Experts of a small language model: 176 squared ReLU neurons an expert, a variant of Muon for the experts.
Below are experts of layer 4 (counted from 0) of a mixture-of-experts language model. Rows are named router (the router's row for the expert) and show model dimensions 160-319. Each number is 128 + 24 x the weight over its row's rms, rounded and kept within 0 to 255. Numbers have three digits each.
After each expert's rows: a language model's description of what the expert responds to; "comes before" lists some tokens at least twice as common just after its tokens as in all text. This comes from a sample of Wikipedia text that the model never trained on. Tokens count by the router's weight.

# expert 4
router:145112118121126137126103147142134152144085126137134106128087124130089166133130123155168073151146119183123123142160136158142100141124126094131111122136095131114154116105113104100180127131098118142152102183145125115167102089155107095145092103104102085084127120137136128118139125124097148123135116132132140140115109132147116138102142105119115124188128118172082116172146107125108111147113128079158116121105155147144147113105163137109154119144168138087152119109111122135147137160113077
Description: Table pipes, infobox fields
comes before: " ", "\n", " 0", " 1", " 3", " 2"

# expert 12
router:120145133146152090113133079142170170125129131116137116133159129125170103111185148089124126143144124178110134125131059144098128097162107147124136180129123153111094153161074123161104162113119104107069125135164164091127163127108098111140115103118147124092153117143144094166157157103143108132140159120149126142114141098123120118132120167110141136123094119136134083167117114122156114133134096154118124073121146106140136094101118145123086165134162156142128139124093166145140117132103117
Description: Sentence-final periods and headings
comes before: "\n", " The", " He", " In", " It", " She"

# expert 23
router:104104174117128145161093125187108147102123169138135116141129105147132151124146085154093157170181128091141153132127143094129126120083116113138159109141151131106140156171143134158105124144125099175130130121133103168116152157110127171125157143147133086091124146113138146096146139130145155145173140164124135142162124117131147152116153123142100141095108131153120125132137097155164109141094087141160115088180158115132131113085150108102083124125119160168092120113132127136156113097112115
Description: Countries and institutions
comes before: " and", " in", ".", " of", ",", "'s"

# expert 13
router:105105133132129097130128127092115100096142146120135106122172150094163133137122120119133137098135117093124144116098111147095132124149131113114165115102119167146119150088104157128116142100091121119109141142133102142102153120175157105128122197149142116083118109129134139147116121127156139138154142115107142088166149174165120081148138093141152099088114103114099117108151127145129155129119188117158098149103100102109076143074131125137109082120157147108097122121171101140146149122128156
Description: Numbers and counts
comes before: " |", " years", " August", " July", "–6,", " June"

# expert 24
router:126159118140138091127138105130148116128136114114136142113089082158152159108139132168105126123159132167131113105115115144162179119136111138122199131114138100101147139108142135086120185121155150102130111151083155172116135193164065140131058115113141142152112145124117141083167097113132134141114173140111120112082147155127080085121099125122125132156141127151176120154154100125166139144113124132130097127109129103124082150173122139120153136104140172101116137102135122154098131160183144
Description: Copulas and auxiliaries
comes before: " a", " also", " to", " an", " not", " in"

# expert 9
router:112111146146126201121182125142148115126135117154105118145179114168099107112106142089172132131115128147112119145135088132138141091104093107127131100169114121118141082114120084123141103163136113159156106112154139135119159115153131183110121135100106117102138155129127129100169139107111108082159095108134093125157118117142102111111138153130128154133160092163112192123079139142114093139159133109133095113121109089144137121130128125122181136159104100141124138116155128110118125153130103
Description: Verbs and linking prepositions
comes before: " the", " a", " to", " by", " in", " his"

# expert 1
router:144115094050122123165101096153089128069124170136093099160100146104156155148164092125102137148151134096113195124104112147164154127155122142128102145074091103115155148121123153148121133127121139126144171130153087165111116156088173108123167144167117114107142155135135128116126126124096198139157130128108133095151131134092151161103119155148105126126147129122152136097092115158111145166129148164122147149137082137062098150079157115138090131125086127114114135178097115158114130089152113
Description: Common nouns after determiners
comes before: " of", ".", "s,", "s.", ",", "s"

# expert 21
router:168106086119149131112065121133131135104114121108115127140138126124126155132097126153142130142090125174118112142155132131077110104131090125105152132144103164127100114098122161099152152092090086111119142149100165114129125163150116138112096134135142139161124128134146103101129159127073121060082102104121117141144150105146103125141115160127117132157116105132163122127159195115135150145115096097075110123103162162131160094073120121131154085145143097113128102148116127142108173158107130
Description: Core prepositions
comes before: " the", " a", " his", " its", " their", " this"

# expert 2
router:181138144121156147144156108124095139156086082145120149119138103169136162093128108165100109146114107117148121125158153151107125108144175169125155182109160117131090149106113160133140126087102137129137138169125134106147126125125135124129138094131176172126166113113110104118143129135149153116140110163160136104149128131134146135159074067125132100114171182088126107101129126140125121119124150106098121126178116125110092124125170161127111134115125102131110114137103136140148090114151140
Description: Generic heading nouns
comes before: " of", "\n", " |", " ==", "==", ":"

# expert 16
router:113157112149141127109120142134152119129108158134157139112101146092173102119093150106095157094108145155126125114101163157142148141117149128118094105151160163120110115132131150123113106125132152116107126120102135107122137144125165146135160164101159142143111083098126100101122132129120147145146146112134149140061130127152136135123114170135129122175060129130170080136115139117146140144120088152099112108100085132143131095162127147118159109116100131131130117147099136147117119107093096
Description: Line breaks and quotes
comes before: "-", "|", "\n", "The", "In", "=="

# expert 27
router:108129148106104115125111120162121146134124118155162135122117145151088147131182055128151140146123160135175114135155142093137092134099118164147153132134152124124085129131111154162117137139154154152140104100125112108128102096115121100128116108105140157102134149125105132154145132102168113107126136140135125127114121121099140168150090083139123133112120175088165112123125108095134117115136187106090110115154096191133131081179209145109084153109104133141168129082123106111130112096159144
Description: Noun endings and nouns
comes before: " of", " in", " and", ".", " to", " for"

# expert 29
router:127108131181146110092124121072155159123124154104088119166164118118153119146133144102077142100149146109131087133144142130101104145136151139129128100117154085101120145163086110124104138145088146135138124103098122108099112117158149137114181110163149169112133106131114137148140121156143123114138156121126137092129124130156123107134130127109121144127121123078160106128178141113154148141173111125156155137161080113154167072098180145142115152116141084117125095113115082133135154095085159
Description: Blank table cells
comes before: " |", " as", " ", "<", "--", "!"

# expert 17
router:105092142178166138093110158096143102112138123133141141160159183107141134154132111161106116136124131102142128123087122098169121145127146113122126145156135096137077115124111109189104121104140133079141148102096096119152142115172139219121097131165126140167149139153110073113114115151161165110115143109128123165133142179079139099149129082115117126122120146151171166132138119141153134125153144140128126125171125135160149114161096169124129136112113118144124113127129132145101161151118130
Description: Closing brackets, heading marks
comes before: "\n", " |", " is", " /", " =", " was"

# expert 26
router:163135066148134133104134149178100107147119121124138128134133131130131099167138152138148135102108153130106179082140129109120113120114112137129185086141147124134152126162160106148131161091160129108089127091077129100130155161143134131133164134118093127172136105148109106081140153138155136101117136118104146155172142136174143137079157157096120132121096099139149140135152137107119144128114128130108133152125147134128100163118081158157106074118129110150105135139148131098137138139088124
Description: Numbers and digits
comes before: " |", "′", "5", "6", "4", "1"